Below are experts of layer 12 (counted from 0) of a mixture-of-experts language model. Rows are named router (the router's row for the expert), up (a neuron's input weights, with its number), down (a neuron's output weights, with its number) and show model dimensions 0-191. Each number is 500 + 25 x the weight over its row's rms, rounded and kept within 0 to 999. Numbers have three digits each.
After each expert's rows: "comes before" lists some tokens at least twice as common just after its tokens as in all text. This comes from a sample of Wikipedia text that the model never trained on. Tokens count by the router's weight.

# expert 8
router:492490525493496519515491515559507459430499519501472489481491474532515454506466458483534511493511523509484516498490517509532481487530567527499501470491517453496501485525486496498440528561517490542465489504486524503505497525532520513478523498567494504471473474487533479491460490491467480493490489458484478484525511495453508498501492482542473473480521492507459472512523511519504477499504496523512531450522486506509501527472495545474534479527506514525515509506469509501468480473478466481518509510445566538509545490500475445522486550502533499529495484489536507479487496475504519507
up0:528534450466482471516544479534486560508483517485514486485535534518487513496556459558504486521527466492487509529504525510479502544497507528529504517502501516546517491523476510442469504505513471499527496476451497479454489467499530491508464476526517454493500488454479506480455523524535492509445494530469499522507495469464525499519509528520495507519469509467515491496463485480507518500509523414487481525505479490468455513495502506508494539513507501474527458486511524551511499461483511527507484532531508491479484512538537469495521521488475486507535528532495460496487504492500485494
down0:502504532509503480486478516475480527477481514489489478489490463486467486520546533480543512478505518482473482530530521515520536508479412550478496508487524515540523491460467502478511473479505487458518530496483510475491441484507509539534474529499496485464479479548491509479564517485526517495500525481496458491501491487484516532466513479545516516515501553513489520546510471515503468517481496484534468543468520491542463480543491508522501515495516494485512494486527476497520482481468500474501505524515499534490500523458497495535503497513529438464451468575491512489494514497507515483
up1:491501499492449463509500496449459483509506528507550462527521473506536498503516528526559451523535455506487487535501483514494488506497487536516541472495472492497517491545474482441523539485484517467500498496488442522477559534472527489493494492516497531505538513486480494485476504542477530499562491495475513517449450512472504529529494509516498538493520481478503491545538485511508492470475470496455519483467506522522492514506503497537487480483494496528526506495507485523529507481472507519478496548525468474506513542536491499493505517471493426489481511488470540478509492511484467506
down1:536495499484473456506539525497495483486514520461508524505483554534478484506496466494465522500506522510473499475519509520480533499495515509509471518499509463511479514445500505465509470528488508491518534501509552531513443465531478467509521484487495470530476518535484525554439491512479457485461484520533460528523494525540509503505501487488544491474501512510469461511504504521453512480517530525566499492511534479463521506510518536480476519491525476499463491513434556499482470504494487473539525473486511502501498464486525439485492481514533516474521497491487519488502553488528520490
up2:513461477517503502551496530517531510482490504504486487480457506524483450504479508482503494539460522514516481519510476485475477493500499575510468496539498523489477491547481500527553471524525489491505499511504511446549458495508502478491466488469487504437486525487475520528541529483528471484496510498482502487548472535485524471498518484527507488494502528496530477515510476466497549453488522506543515537522517464481509497513498520534479486508481498511485510457483494517466531466497479493484524551515476414486490488535490522457469491455514526477491514507508516491524529534509500542
down2:514468528488537525516482536518449504478466489509514506510503535472560527467507493500489477493509476509494512512521545490474506540510515508529490466468492481490467524529528489492444529499528489476495518485467467545496520543501474513514506492492506549519499503515511499529477517526448512488465510491533496484538513503476502511471463493488479495474467483479505521507479513543516470500522500510472515509509495550514533474500454511475547473564528521554459440513451478505494508493526504498463472464507511481471446526500537520527484490497513457487458519464490540480484513519488485526
up3:514469483463513491561498573550521501436493477523473496492488472498484502437531478469490476482464457491529541519520503513526516501490479474474491506487476474502454496523504486475509530534483481511500440472524484510498477475515547524527479511510494507467513486434497478490471532512499527482483517503514542504524514517511507512502516496489454481465506476435534523502534519524459514482530511504518531470503504501525489546495524531495513525508506540504471475514470509504506489492502496515520517468515507514506514485460518445509558551476503490494498494551499504503487468484497515541
down3:575546504547512496484525489527508530463563512498496515527509516509495551543484466474548518512501515469443483504527506526463491524490513537486501499463482493519477507509471554474516463509505496519519527520446529513510513493501531492460502513502476517504485513494500477536493472480460483542501508490505504486507473544507486473502458492523501488522510469512514447482453536483499460518472452480505502470512521482511513519496526473466499458464476474514485495481516558500490503517482516492509542524502535495486497475517505476482521466490526459527510518463476463476512475544461512505
comes before: "\n", " The", " It", " In", " He", " This"

# expert 11
router:480490486547466492521461517469512527487568543527518497482507512520519498498455482450443518508525479481529525527464515524488543532472537496553506539463524507478486460495518485502445483509500507499493520559503496497467530516548496523469522512521485517523473504515471511496528511491478513522468485502472493509498458528484538524525497506493518501546495525530496525548524469505502510502490466503523487471503515479504510487491500497521510492517453487520498515485498521478488477484483485459485512561498524498510510471537534453501469508513480476501514451515551524452509432486505508495
up0:534495484534487488527518512493510445537522473453517483480477514523477479483496522473534501498507479501504532514501503501503505495485487477528517486476513486480461498468535506531505517475516480487503451477502490517521510508448507509499556527538504503511496481443450539497473489535513530512507473528499525496498485488476505476515433517485515473507541499496540473530453495497522465486470501525506564464520515495471487555507526491464486446485531494459486496524502546549518458494537484478495463508518454520507516497523503491461481552527543530500542509533490477508486483464515507499
down0:457507521506471514533444499463516495509539521519495479532512508488489475542517449503498463508494526464497498491506502548522479525487519482505480564520470517541517506538506525537510498526490530530502519542524456479480491531487507497554480520490495503485476491500463431456539503475498502515500484463466507521503536503502471482492523524532489517517435502550476524481477501480478497476514478485478495482497509454486525447481507537527506498502466488542510508517489493518528550518456475486478528508491501504516477482457494507507499523523468541468505512540466511494453471477497534502
up1:529498481465451485488467484521518549484544499476487498522522491477475491532522480473551500524492516499490483483519523506507501536520491478500462516499516512508510528498498502486450567515483522493523475547494500480490511486500488498517496491460486537493488530478446474490513467513503493480502487523432497530520498529472512481505479511468503523503490513508489514526531500485476505472480538511479509530505503443505539456492508486497519542535484530493513498474445507499509518509453544502498474512476525499505476443484544517496475534534491547539586432513513487472497514494494469476
down1:519530547494507493487499512522511447496519468471503481490479521551556518505501487540511504453494507479485485490499480480468497522516459532521545480521522507498514491509470464477527532539481482518509525481478531491481514551498488516478511502539529485508517441467516465500466515491506457461514506506468477509463533500482520497470489509547484483482507502491490509508502502474543546481491486498531485456522538518472472524529487475533469528479446454516451488557497496489501475459497487527496499513508492518527485566480488532467506469462500516542476503515505501546472494486532529518
up2:508486546501509483471519472499500504508476507533519447496495504501504453506430522459512506474411544503492510524491510446498491470477502513530513487484502501488522477486520472523506468492511506472473494480540528474466525493504470479437495514487547514523509467497480460508499559456494473498461516498483507528513530494483512509518497499496487521494512501474463515522498520516490498496514538498547489488495510514539480477489560530518516512511504493496543453506524471492543554496489471476511485582480483526492503478532521455497521515492536526489523500526533499496501482454505517514
down2:524535535513513491498484479430483484542486491515500503506535492503522488489465496406478460471510498486456482495471472546518498505463486461486448517493472511458493525515481475528516495510447487507514503519509455552495509506523531557489485500506516484517516503525503551543535527538483494518556488511500516505511499486519497506493505522519518523490519548478488503487468524502499505461461432510502492465497520507502505508494508482495515486507520486517574513493492458487505516512455512500507475560493495457493508528512500484503529480472495519533483443511498537479484493506485509519
up3:460567476547503530461550527524481488518494496546469502508571484513556468480494508478496507487509480470484494508474489535521499529493521473505492504509480500482470500481441480514492484532546504502508543527537490502498474496465493522491472509471507448470532512527483534502493456495479477497483487517514526486522473445518533515507523486487523483481520519504472506503501472471496492514525522492459459501464521514496535525564516483523489516524473475470502485546469520519485508480479470497498502517512524490474521486555517477532501506465486487490525471531518523513452456461485530512
down3:545491529509469513514513462488476508552497471504496510516502503519505488527437439496495481476483481521477476520486495481500502492467445541548526508509501536504556506507496482544517473497500484461518463455504470541496499505511503487478481524496517470511471504500496459531510535491491532497520480469471492511526480517535497427474525478511511471480490504526516527528495509515485454504512522470544483498487515445534531480526445472520520502524482461506512531460544486514506476520552541487488522477469493481497458483520488474489489485533510548514494508512505509510505520497497533553
comes before: ".", ",", "s", " and", " of", " in"

# expert 44
router:531465481501492509528527493518503516493537486470529503489539506526460475533503503511506486465465548548488494518537499486507513491524544496468478495515507473510549530460527513466462525486479530463492494497512528516454503487529507514497529494513475452487452525467488532485489489517453452515466515507498472478488494509526528469498511492522451460467555488518503536504478492497499506456547503496532519585471493485503479499503508453498482488512480503491487502497487507526503453541530511501504533515525526537481498480483477494467500483518505508531492516545543520506470525467557502488
up0:447505503478526535436524495466473509545517544524493472520480490512442492459512544479473501501496531495520506501467496460496521507504529486501493541459488425554521512493533477507467478510527493491513494466516475543498501521524488466542518458517484481481482518471511495517436494503509518465493465535465477498553458488506486489505479482508534501478495503463522502466530514554498493487509528523479570500500488515510501511526515502486517490454493508469506489533477489501515528489518488503494476500525503507500553517489485512490506503506464524522470493547510467528545537497476504505
down0:557468504536473477493474472518541464476506472514517489515516510507506497507489477462529498486516473489517526485500506498515483519537512569497493514546483497458535523552504522533511523518513498512499500481468476486555477432469520496471479528502523551475513497522472478497572526496490452513472501498527473459478506510491492484512543540474454514538507496525501508522487503473507483542537505496519494464493530495499493503490469527514506477547475447551515472476511478485491465499500508481478510483511491471489468448520483496509495502465509499460522505504478564480506461496523503500
up1:491475472486500486532525499537489505524506497534481495472541501501535484477536498466517484496522474525500544466479497507477511532575433542519486508487502509528529516497474533492449497528521504502465503477529476460527534477511523503467475531477489538490501470493462509503477486491463487526510470489523472492520517480484455490516472477507490492530498482503484527494452523481579539548520490547506511543507494504529512435507533522500471536493472488450513496474519483541498500503543519497503470484513470511519482488509496475435509462515503480498496526501466514513530479494491496495
down1:483493452479505481496504491515461532478545513500507495438502469498511507475497473528526509498512484566495488486493471506539495502496500490574526511514515496471466469523492501510488523481449515485548454518524508520509496464502464522496499548528487469511476454557491523555491499469510539486504470479522502514473491490542509529451497523505450473507478489493493472530477465487489451500498526526519468505521484502537478480531526486511519502483548517471514513536451559517504504505468500517503514514489563508517504496484517483480511463524488492497521522449468511472509522519483486503
up2:502512536481472496526459508536464481509508560489499525495501518517499495489504477485514543516530534539486525475476519511481521514510538481504531499520499474494512495512496463548493469473492483504525504523468454465500503511503487521518502497507474480471496483499494503517510522515502519436521525469467484489506477557487503451474495479528446497481529473501472510433551516497460519478475490529494543492465529504540498510549489466509511535490468493536509458499479504526510481507490489514490529557505521461542453529527450504454521529500529497478502497543513498512496470467475511454
down2:521489500458505502506462470487496471500483472530510507530472481527468523502455507493473505489471465511517512532551510489474500500520456504491467537543513501502504499522505500488540490501445503500501499514473512527506484538492519492511482531483494502504485511516526512519506465478516463478508487534465517477498531482500482555474511520472516498531452533497497457543459496503565496508466512494473508495521491489532510509474546507514459489488503497481445540502486452470500575467535513505568454526492465535462533484501525516480500480477513531514458494482497500484500498550500519552
up3:506513471479558495491471525542483520500543490494482503507496489501510508510510495535540516434503499561571520510500511538531482485504489479511498509516467498505529516478504499493511508494539476455501501453491488472505481492516515542536530476500477507518498526464523474514488517500525492498537514547486528470493468496461546478488494515508503475518517454450469504496480480497510475519507501426478509537491495469516473503560487464469536512529502485442488501512517479524461559498511530485502487510527508507492485464494471523457491526515529475495495515512482536503479505445468466475
down3:484482501504514516499497509501513464480486537519522467495502511511483520487534504514455536487486512524465502522533539480499473491500527437522487499526511489491474506508510583521481464509491568540491483507483453534518491486520503520494477511481472522463524487487502508512504471497477539443488515492473495534538525495442503485479538492517476502455467511479535472480484509537487521528470488528519519508480520528465502537481464498491486509520457487501504539520512503509496489507448473493512553493520455513547539490533484499513502473456520543489462480487535482511493445532485504480
comes before: " the", " a", " States", " Kingdom", " Carolina", " Africa"

# expert 28
router:556505501494469502522484493491515543523465504473509510510492509526491536516499473487485481494466518500503494467474523480534538547542534530469490506504474450495522495485514507510477504551499505538474480494531532501539473504554513465526503489522492484521515510491491457482438436517498485485487502515505468498504525517495503480511478508563513511501528492536494521501506488517530509505498484538530483506519458495512489445466522514463504477487447514535504465500516511496485510476504516473449550500439513541478507494512520509517513494505466532446458516556545518536498502456506497510
up0:492515493511454542535511505518500491476472465508506500519536498512454535477544513508536478473500510474502527478501492506483505462497499535496526505490498505521499474489506505511516513539540474520470480482490443499499492479528472490462517495500537539520509514506490479541498421486514550546545485476497481510534516511475500498512515490484483490477525473545514509481474541521543504458488491495514494490494442516464502449507511461483487503501516493503500526446524493510471541529475517496449523459563493512523502499512481480457519483517522498511554457463465462474514536498526499525
down0:467527493518536538458530487483502523495485512503508502488500531513519521512509492508503484507534521507495463501545514537510480464500487485492514535486535511495564470506518504499541496486511516509485470488505481442518522519500504566499487580475493554480460504502493533522510479457507490498509511490491471469489540487530494470509496527504480480504458519470484466542486490478516534514448520495474484508474521479509461473491516482488480492477494492524497571451490500505502505558524474494478488539459516520493458460477525473470514527483481496526531489472507526472445506509475542469
up1:470490472517516502500485497439538513498501472494502477482455494523469518495515532507457451504456504475443527516523476512485506489527488480514548506526505537522472502461470508520531510490535536471556548524513502504526517518438515496494535499502537509536518462525472512504510515476458471540506553507523459503543480538518524468515502486533457490545494536490457474500498473484478501519505505481489498507508455518512471458515494499498513502544494467534513503500513487518501490495490486524487505483488486465509493507484493520493491487542476484469440496521512516557499484502437517525
down1:492514490508514522493511519512458509484527502519466554463478480507511537496452501479487549507508480551537486500476454479461475483510484480498517462500488510477536530553508525480473526489475441472489518462509520482516483512520492482481487550540482495501518506494502506481538484530502504476561471474423497462453503499477511515490508529499539478484500507491558472527505535532526470527503512488488461506477478479471497493536442500487502506526568501528477532504500508509503514477494487457548510497518480478505511523513481515520480489489497524497541543492467506492492542490519489484
up2:502507540530508486538501479470496466513538503517482478515522511549499447510479458491483471489482538558527538504495467439536486497471531507481478495497459489504494497473481457491562494461484477508478508520514498454473488523494530500489488495497494486538533498488536544503513564484479518526550520486499506506548525497481523508509502493541501496548479488514483531506506479534487499515486466497510465484487438462452471511481516469497548508494497551490530521511516501516517518512466498492480485511510480516504486461484455517520457558506522519505478477502474488518475459521506518481
down2:530495549556473473462484512498529473530532476465512464476543489490503484538494542500449505420491483472468466465494524512499497477531513489478494530484459466469510489557500519525529515499515534522494467446529532496463516525480489505499486531531504514511532503509475523521515481548531472489474485510504444498500534472514537505511519468509477492531485505545489499501494472538491444493527474505486515497507518504556491537520484512504437490468534507495489487506505519528487506469491526486468525538496505505533501529500493496492521473469502505523503489492499521491466504447468511489
up3:533480500489548511512536496494523479489532489461496474507505542535508493486504505507503488512501525453521518508476535500494493494446471469466544466496457518496493564447503466541462461505475542487466503514479504478499568517505518533512498471467471484467507492487519503497479463467496470489519534495473478506529519497497500489524501473487512485482548518518468509482499486504536420469452521536538530498461476509481542515499469507538490489529466511508533508511500506482498481508489527490510556520542506542502490508456486509527501532506494483486504499490547536463507484514479524495
down3:436520511502538494482482512495509483532458516516519490546496490508471448506492490526514495517498515508518504505541494494477486492494482514500469507527532495529476520440573517495476540523544459515548506487506515471486483505479450530494499528510497506461486521474470525554476505538513522537538529527519459481527509519500465497515483525544483570526527481476510553528516492459492560501487493479475478508497454493526481472496479501468521496524493494491460489461467485477529504483464475498495511460478531489497502491462498506481500506524511467473476491520485477502519499541504464498
comes before: ".", " the", " of", " a", " well", " are"

# expert 6
router:498516509543483516485553522454480515536513437523466494474521552482507482495460488473470483484485496514542497489514503485499499497449475535504497506452500494531490459475514479491479497508476520489471482503494484503486506480502500474496525515492490521493510510524464490462479515524508521533458507481511529553527509513523472483432509495513528479515497455495517490509495493471539531505533512475476559470474530476536517452469523536480501489479534502460439531487513508519504530526496508466458471517529517469488480500483514457449487495516552459529533475497480505501529537501508487487
up0:500504454531522480483515487546523543507512495529480483507505540523492490496490495536518550443498508504487479495520489521560519502491492499490532509492477478509525515499516441464465503502497503518505486529519511473494457481477483473535470526503469449474489486504493547487504507489521530563521496522481473500482504495497480507514480514486517489543489476500449522537494492530422438533502498473449511561509516523509483481438520496525491525472497467540513490515496500474523479491468454531502516536484492462500491504491510535487542453530501540505494495495499511463506503493532490523
down0:504467538485423523467494494528483538506480500543497518510497458466474500500489531483495466550522504495469474521541519500507518492489452530539504519520545481428504518492516536493513489467494496464471532487512487530461524455483498494525529454515568534493480523494469486474461527465460498477499516498519483475529479497507498521465498476510531503516486502474495509484473449501505500458493519506492506522521549555508485499495495514537494528515549479497512543504536469468510493528508492523511484507495489463522485503534459485495480504484513512464540521506513472474490490525531535492
up1:480485480485542478489511475519453503518450487485498498534503563463528468479487470499498483509484506509507494501507508505543491500509502530494526534475522483525497504493452488508503469465451475528457495540485496477485510549530549515502497489512506510524511523517496546471475489511517502513514549527556476465479467504472512485491526515538515484476427551522472489469511536489519482507486493495521492495479484474488525505465525473508500482494495540490475528535503486506465484566514501536520506454545509478476495515527456518529515485465459523487519465496472490546479459517517505524
down1:505524528496461483499486499525509502483540486472518483509493478560503511490508514481494524463512479499479489517477470494483490490481497497535518488504459524529484463483601512508490468484488521471499530492485507547521476502495529514494479508550502512526490503518499469493511516492452495463498481460514496504491539497525519498470483529470468516529504481489543505519529443534483473468531558495482496477482503493543454481497503538521489549500487481531528464494530537521504534488493462481464510541501494505513481509467527469516492470503458479492500573479469530472507544477460516513
up2:516495494518505519511505530469523499493522533479466508481490512512459516467501547505484500514510491506521435489516504456490499471497450500523521485466547490478531547465469518467459504469511522509541511489518470505489512489486478576499485522507474578533504465493473538527515528513500508480438437490509497490520505469534530471487525505481469481494525537529557497520453486473500529491461521484492512497526494573468473486498479499520489508522524479506463487537491490467503510507508545472496464484517497516487510496487480495506504476528526487519521525470495490494520478514534482480
down2:503492497536443497485472464493500491466506548543542518474481490469487501523508530527523459535481500546514537506470502526512550502500469521463486459517457546531511496491496476484483459490507521509486464523487519508507514535478502474557538521475463487478506533500501485536579475482494525487515514533483498515459482521493495499509529485530538481485486501497454471520507505529509456518516512488541500479463540511530519494487480529507479488509514502501499489509486515496471508523511492468479486540511470478486459529460508491505546493469497474544510453530471457463479484539495476502
up3:500527515527501478537483515519504471521539544489502514480539474452507478488518487503463522462528517531515479495512501478458511486487509483462479484480491484495516502500493477481457507464514510539492486470515530512469514507545486477478482528517511515493506473543459519513510520476481475467491484532484521589504526540522521504525495512487509506459506416435497487533476490517490483449461499514552527475459500525498463502492520516507497511450492498487494535516505538527479488477516515529500464527441545501501521504535503543485474519489531502485532478484480495516515487517516489519
down3:442465487468517507502560513498507551520515475484500496474498508513515540526542436474506473501501486481531496548473470495508510475475520439519518533533496539492496497513499519523495541492463508486511515526477509466481497518476525505489503525536500516517474517475553513523500504489476516507502504507494493499493511486525513486455488510547468484530459518535549509460497452514486422473475510491488496462514491507528460482532491515470500499477487466518564505455482466481507485490503508543510533494546490520504543521510467522501512476503453502503455502524502496476497518513525485461
comes before: " the", " and", " a", " but", " which", " their"

# expert 31
router:488525458493493497493511513496470511524516495526506502519520479508503451492492518498513503468469566530479479513541532528499528510484496537457504516540478501507550512474491493493513496499486513549489523495495515465450482498496484507480481491526518462458489509499466504479494498512491511550494498476525484523488478515511535478457497498538512480496564536505500510521472482506468494487515518477497494509519505498489420491480517469470469479548460486513461494484516495508551486501497533540527526491495459456470505511502425545502499476529572517495455483497458504472485511538541496496
up0:499507489507514509454520520522531513519538458461492488515518518492466495525487511529482486543496527480494534506515519509461493532535515472510531518522498484524520502499494502479478512505479469496475497500511525504528513499499485477453461492528487469546484469482520467506482446506509499510490439523486547462499540489533520506469462486493500457486492526466493459498495512538517473522535542463552492488508504536509539487469479485526513530497437468464470494501497450489533534473495482497556514518508462493456546493503495498558496480515498473458497499532496501541549480490491515528
down0:531482513521543531487497539464479497489506516524506517523492510517513483514452508493503497507531502468502462499510512516560494494494472496499524518494459511464500515561492479531451461526539492487500483455530451466521516482503500539470546484484484490501460476466495523457489508493499475523511575475470491463504536483485542509523474494497504475506469475493473509517512501438525435517472452500503476492499476504489468510539466513505555527492502533476498535510467527497525498495491505501487514514490557547517473488520545488521526518486502502496518490535473508481459510503494480538
up1:473445504541485505535487492473495511518538486517522502525479502500486460484482496465484478520512498522486517485467480493501512520477504499465503472472529455542485503503500471491531493503472498525468535486521513517514538561482488502526487564496504522479512543538503518562495499518466484491519479537514567544478501497492536506526478512462480471465477470549523523524504525454529461506486522495451513485544552502493504512460495518478482511530482495503549505495506473502466455454494488463494504516532477528467519517502494472511497536495503471532457501508497476509465474494459507496
down1:501499519514484482473513495489526512487479468478531489491522468557536467533497516483479522512453502481487523499503536502473516483492478530528479511540501505463511549526477538510518518501513523466510522478483522499499473513499538498531472488511481493538491504556497496516488486479483537457504508515487471474475484493517520517510531490560492499503454497498475451507489471460512490522508456478493520482507450476536483492533535505477518477452520485501481509476497537506482553470485482513455479496547553456529470495480508440489484514535501481470508505496512498516537580517488541471
up2:541533507515496477549505504508497493477515487492475528488500453511487464482524471532520510441491517481543458473543488520480527495475494523512487498464480506507517487496465506457526520530518466543495485465497501496478484529557487495518522477515494508511503462546468493533532493472491534510530505486502551545486494505485483555462492508473478487507505512502483481508514481535540457523494485531473508464530526487510492463491557477512518487478509538447520530552489496468503517464475502491459488513443494522511526495480526466507492505534523444516472494514529525492532458495478488495
down2:507528492488493474443497522543545486477484525494525460481513542498456499559525477517528522524511485476535514470467477486498506542522501470485526490550465482477469480505484497481489515458478492531501481488537524520479486520498485510504480517521512496513511488521518492483518491460506510478531491506480473517507529525524494497495555505511484537497481523483476506498499485519526478502494496489491430444487494499473581495512526457511509468521519491545540522484492527471498536417500502488478473490529468499555529538481498526495476461479483446500498526522496501506508525527503479481
up3:534503517542514494442495483509520492478499476445452508511472508537465498494469531549484528452550506493506454536493499551547464517517542504509513494506529501542467473532500486501531487519455485505515502500508475549469458499513494499521521525458481490514480542514488492493523498521484517492485513511475500511499514475455453527550505495490511490499507447468510543520542478501479498510472490504505459518519478509493504538507494516466530504470515471517520515502503531504517490542466498492518490482481498482439500524462461480506485507497509504513529471454473458514555516532483483529
down3:490513526491471491489522461511527475519484488485502517510503432469480482441479485488486538547498534518527481527507466509474480474543488524489507519528493515486510519563489487522529466497479483506515547509510521477533508483519475516485506549510516518485508503464499456499484529480469507518504495494455479521510501510486516550521497439510488506576492484518519461488519513497522481488457517496487481491511494526456484486475484475515487478480503492468544482479480488462479477530537474487524521544558508503522469473535506484505469552511438491498537528510513498468488517494545520527
comes before: " the", " a", " New", " which", " who", " St"

# expert 12
router:489496534517523509516494537512494486455488507458471470522475495521503463514468465462506521528560502515517532524450470478504479508507513510488510479491483483475474476514531505518446510510505504543519557469468507525556518515479494508538520536522520525501508483506515481489510551515501496522490468479484487511527459529470553522463506475543506474500549526517433499469527489519504464508489491561489539475484524481508500529522483543473520477484534491518487497496490509455477519474447495461493485528493497466496533497520498503501460505497517462506524482487551493470495527471479492488
up0:512501492512506533491501537516524452482513507508498482469501561479544512454497505438523503476520468497505510497463540467440496466509477503478491505489473506486500478456496485524516500516523460514524564503492515449498482516452499522514533495486553528496483488470506496498499485472560495523504521493492489494492494496534497526523458506509502498497526469481518458504516521480451510500488518492527470483525508499458529529478462518495488512552466471497521504526554557498545487507497501471476457502513496492525481504491481504449534475473533498519519489549492455503535495544509496536
down0:495471484513485514497499484493445553513501547449494524491507500512444520508515496474523459508481503525522518544517489513521491528521446461504518489531472520472495466470481506492473483483523549486519491493523481520531450531485499505511487476483517534484546492491545500540497511486474495424467495518496543492490511509520455507525488528485442516513488503518509522508516513511494499505503490474503487516541510493485538483524483473510501497470457502541493504499445510543506511515489531463507459506560467533473520480462534498519493524496446490503513461506524499525551476485468527481
up1:531511510520463474507498524507473469509484505447499512514489496481505461484481504495556538478537510535503504534510499484492568501529477515487490502455514507537535487496558454469470523511474467509529507462510516490541493447476466460483524518462495532495545543492486480494483526472512487500562509488502490487489472503545505515459477505498497551508505493520500508500491470472495519503502490530495573519447510532517475471515526496491451452522501504496509481490471487480495527532514485520477562488495475551537482491526484495457477497460506482502497522511500491521499458499503519495
down1:499516542488530527501551481505516527517513499532490528444494456474482546557505457533489477544525453475511490477485510535503469473456484511503444515508528495538483513478518513560498436457495529507504507496510514476457514484520510492479491474493498465497493501475480481488527498514531531514435523459524461483467511491528520504476502500480534440519555502515502498520500514518484528508538459471474501482503545463485492492521511538453516519474501478491465503515521515519503497528496512443484497523478519515499480526493499509518490473489516469522489524476533509522510523477510497493
up2:471478483478491492491483555493480492484508486504526501488488476533497482498488527475504468474496516476511521508492518514485545513496468542541484516457508476526527521509506495516505467512478479528471524484521449509504489541509516490476508486503497478541468481458492473529528508537463532489519465479503497548469480489465501504496471513500487518537480542510511475513528484522448501528528529542460531488498490474463487485551487543480539487446558522487496501541495447493548544521497462461528521516534530495484487473507463492495549472485503528487463536522516500511514502459464490512
down2:477509522509511491469479520508527509458504515451484470513512539515487498469504525525462485493476505497444480486520496490508524488495548472564530510525487500518536487502512464506509547496429472537527497504533483493500504510502511540505475558516496492486491496490507492519462491470500493517526466449505513495484488504532509494499493523518494536494540519437462552494473490472527478508477517509477510445494531443524475527471524471492499505491510491520445523504502500485467514460509503502519508507488530485530541504537520514496494486511502479533521490485468492483481579556476452487
up3:449486494449477508474542498539506547536478512511504462488472510480486530520538545517505488469529440497485503510503487525496528497460468487489491491516517460529501515522538494523500458447494503509484547475510501507487503524530479467482505513515526497535542458501479505485448533476509529477469487466535516484448477472476503499516497500496515469527511523503502503504479489487505536478500483496522477500507532494503473508527520468472485521517527515535566517548512453476480537479515496541529505514521516503526472522497513525458475531488514493500479479432521462510521539468463491500
down3:489512516525477484488517510558481471465507451467549520489531481501497471481497499495566541500488494490523468496525472513453489519461468487466481507461507519562513519525510521485533525474510455493501522526565467510481514502516525456496476531501510480501523502499538502450500539493476506495512498428490495506482486475556537511462505507507521508548486510513507503473475496489512507508496505537501470494491472550508505524507486455487507463491484504519454490494526499500483487477516486507472507530539543453481464494503476500518501514463477470479511536472491496498516525543551539498
comes before: "\n", " He", " The", " In", " he", " She"

# expert 23
router:514463480507502473503525498461511512543495463458523503538532481493472486500512512485490521517522443559509495522486516474502485477505458478521474501495507549517485541524474524538467498485542483490483488536480528512547502516494509486509513532470505528486505516498530489502509505526516456481527502457485460493513515500481481514442509496522463469518499479502476480501546525457515498515461461519506503498488494501522481500558477520505526542514505514534525502497472470521527448507512540467523471475544463483532534517481516493514489507477541458469517466556501460528473519527489453512
up0:501472488501480524514496501558543425444504468527521521516517527529492489467553498507452489535504503495502472512528515460470547475507476510507470521508453499537506490515485499513535507538498518528506518482527500509487506506460467479528517496485506515510544517539500496501549512506481502477457508461525515494539494533476479532462550509435512492513468518497488477508453502468480494498478503518528474513465500479534525516511526557502472456521518459516476501503504487460473529474497492473500539475516490517491469498472544524463490494513516494484494476517492521515494475526463459514
down0:477516507497527439514501522487513494492480491510505489490473471513495483518475554464534492515504467495502534510529498535530437518452476487519481505473519498472451524508499450466509521496523517463522507496458523499517470477488519533480483505500507495514502463498500509548477526481501481525515488511488478505494517442492502512462481487540528471539482491480487514505552547515494520522510529481512492492520465582546488492515450435521495528504476504514493521516503478548498461539508488508549473488533516492496528514523469492499484484482488499544494517443501453527502531528496497478
up1:500528493497493452489471480498570527546490494485499540517500519446543493461518469549506507533465528513510505481485515504479487529481479469494509533505489483489533491509462503500481481501494457444430499465535563481468461508487499469514500476489464512511534528544500509511492517498525524495508479508475485476533478483448518500497539528531509492510478476488502499469466530517506487486518530545523462484513477526505507516511518492501483518497503515491500525515486472521530499469515516516523463485489486510537467536487516475434541506521504520544503546493499498441481526491488516462
down1:487500486488538479503467515488461514473499502527484492477488516530470547514520508501517539545495451519494487425504527528474507498480495505529493479495548500506537465502453482501502501527516491540484498509439496478533524500514522508492517517499492504491469555510500463458482450492501534485489515509452487527535513499436526545528479519545489471503477522556536455479528493485463513527469539530505458485478498517477464521502513528513496516511480491479486523494486523543443492506502487497507539554488526488478501489506474463502498520528533465474522502483506481471488488489518522499
up2:485518524494470444542480479524485520487452474503518518466541485472471507480486486505503507460490506493503530514550502489456511524455483532432505530484465527508454511522476501474499512492481495501508489528509518488497534479515473451536507475461526531471503484514523529530482524544478477555507474466495549506508490531516495558461524504423501504553505517472508509535547490499479503500518509482472503502505497529507472514477478538547478546517491485505446511478494495500495511490494515477490515528532479497511543492550509477495539480484508484492468471526503529490482506484483501503
down2:530495443483467482493492495511499515514491556501504484483478556512514494496508491481520517541529511518474496428469494508504487465536510458533515466490496542483468507479507450495517522519525516516502478522495505542539481505531533501490512529522456505485500515538438488479499475475524525447462517528537465469507512521507513518515465479487491488485481486505477485544493464513493541540486492503544497527499473463511470489518529448457493451489536520467518488512499452522491509520501490553510513503500554536504523492492507506526511473511486544498482476483526478477467510521520475479
up3:458540521458523484511479556532495510510512545449510506546526453490507515473513483479494533536495463497501497478456498507539495498491522480538501497448497521484509488485512481495494508465459480532522523482505506482497497482516507502523486525504511460512479485462501511540534478469522509560516457482493479562458453485523512508502527463499499492510512540499550504461479513507505508506547514512538496521481497475496528497507523495522482530527487537492518499465462500466483520428552511509492498464496474504489516518544545470510501508474482467484458494491440503509517473505493513496
down3:500490531472465492494488466502458493518505502507440525548530502511495462523488506471549526492508513488523465497524478503523495500480439503507500476536486481474492547473490525523521514514447431534503513468507491526498511515515517492505466484447472514505494509477474503505517532496501475594475483492515532540470460473531546539506541504489530458455481498486485465519479494513475473484498492522493473522515473452498499504501501511524525516540518498511522538491496477527510515497499494472531470567497521515509489525487443511472483503518469492507520482500497547531500514504515486493
comes before: "|", " the", "==", "The", " a", " that"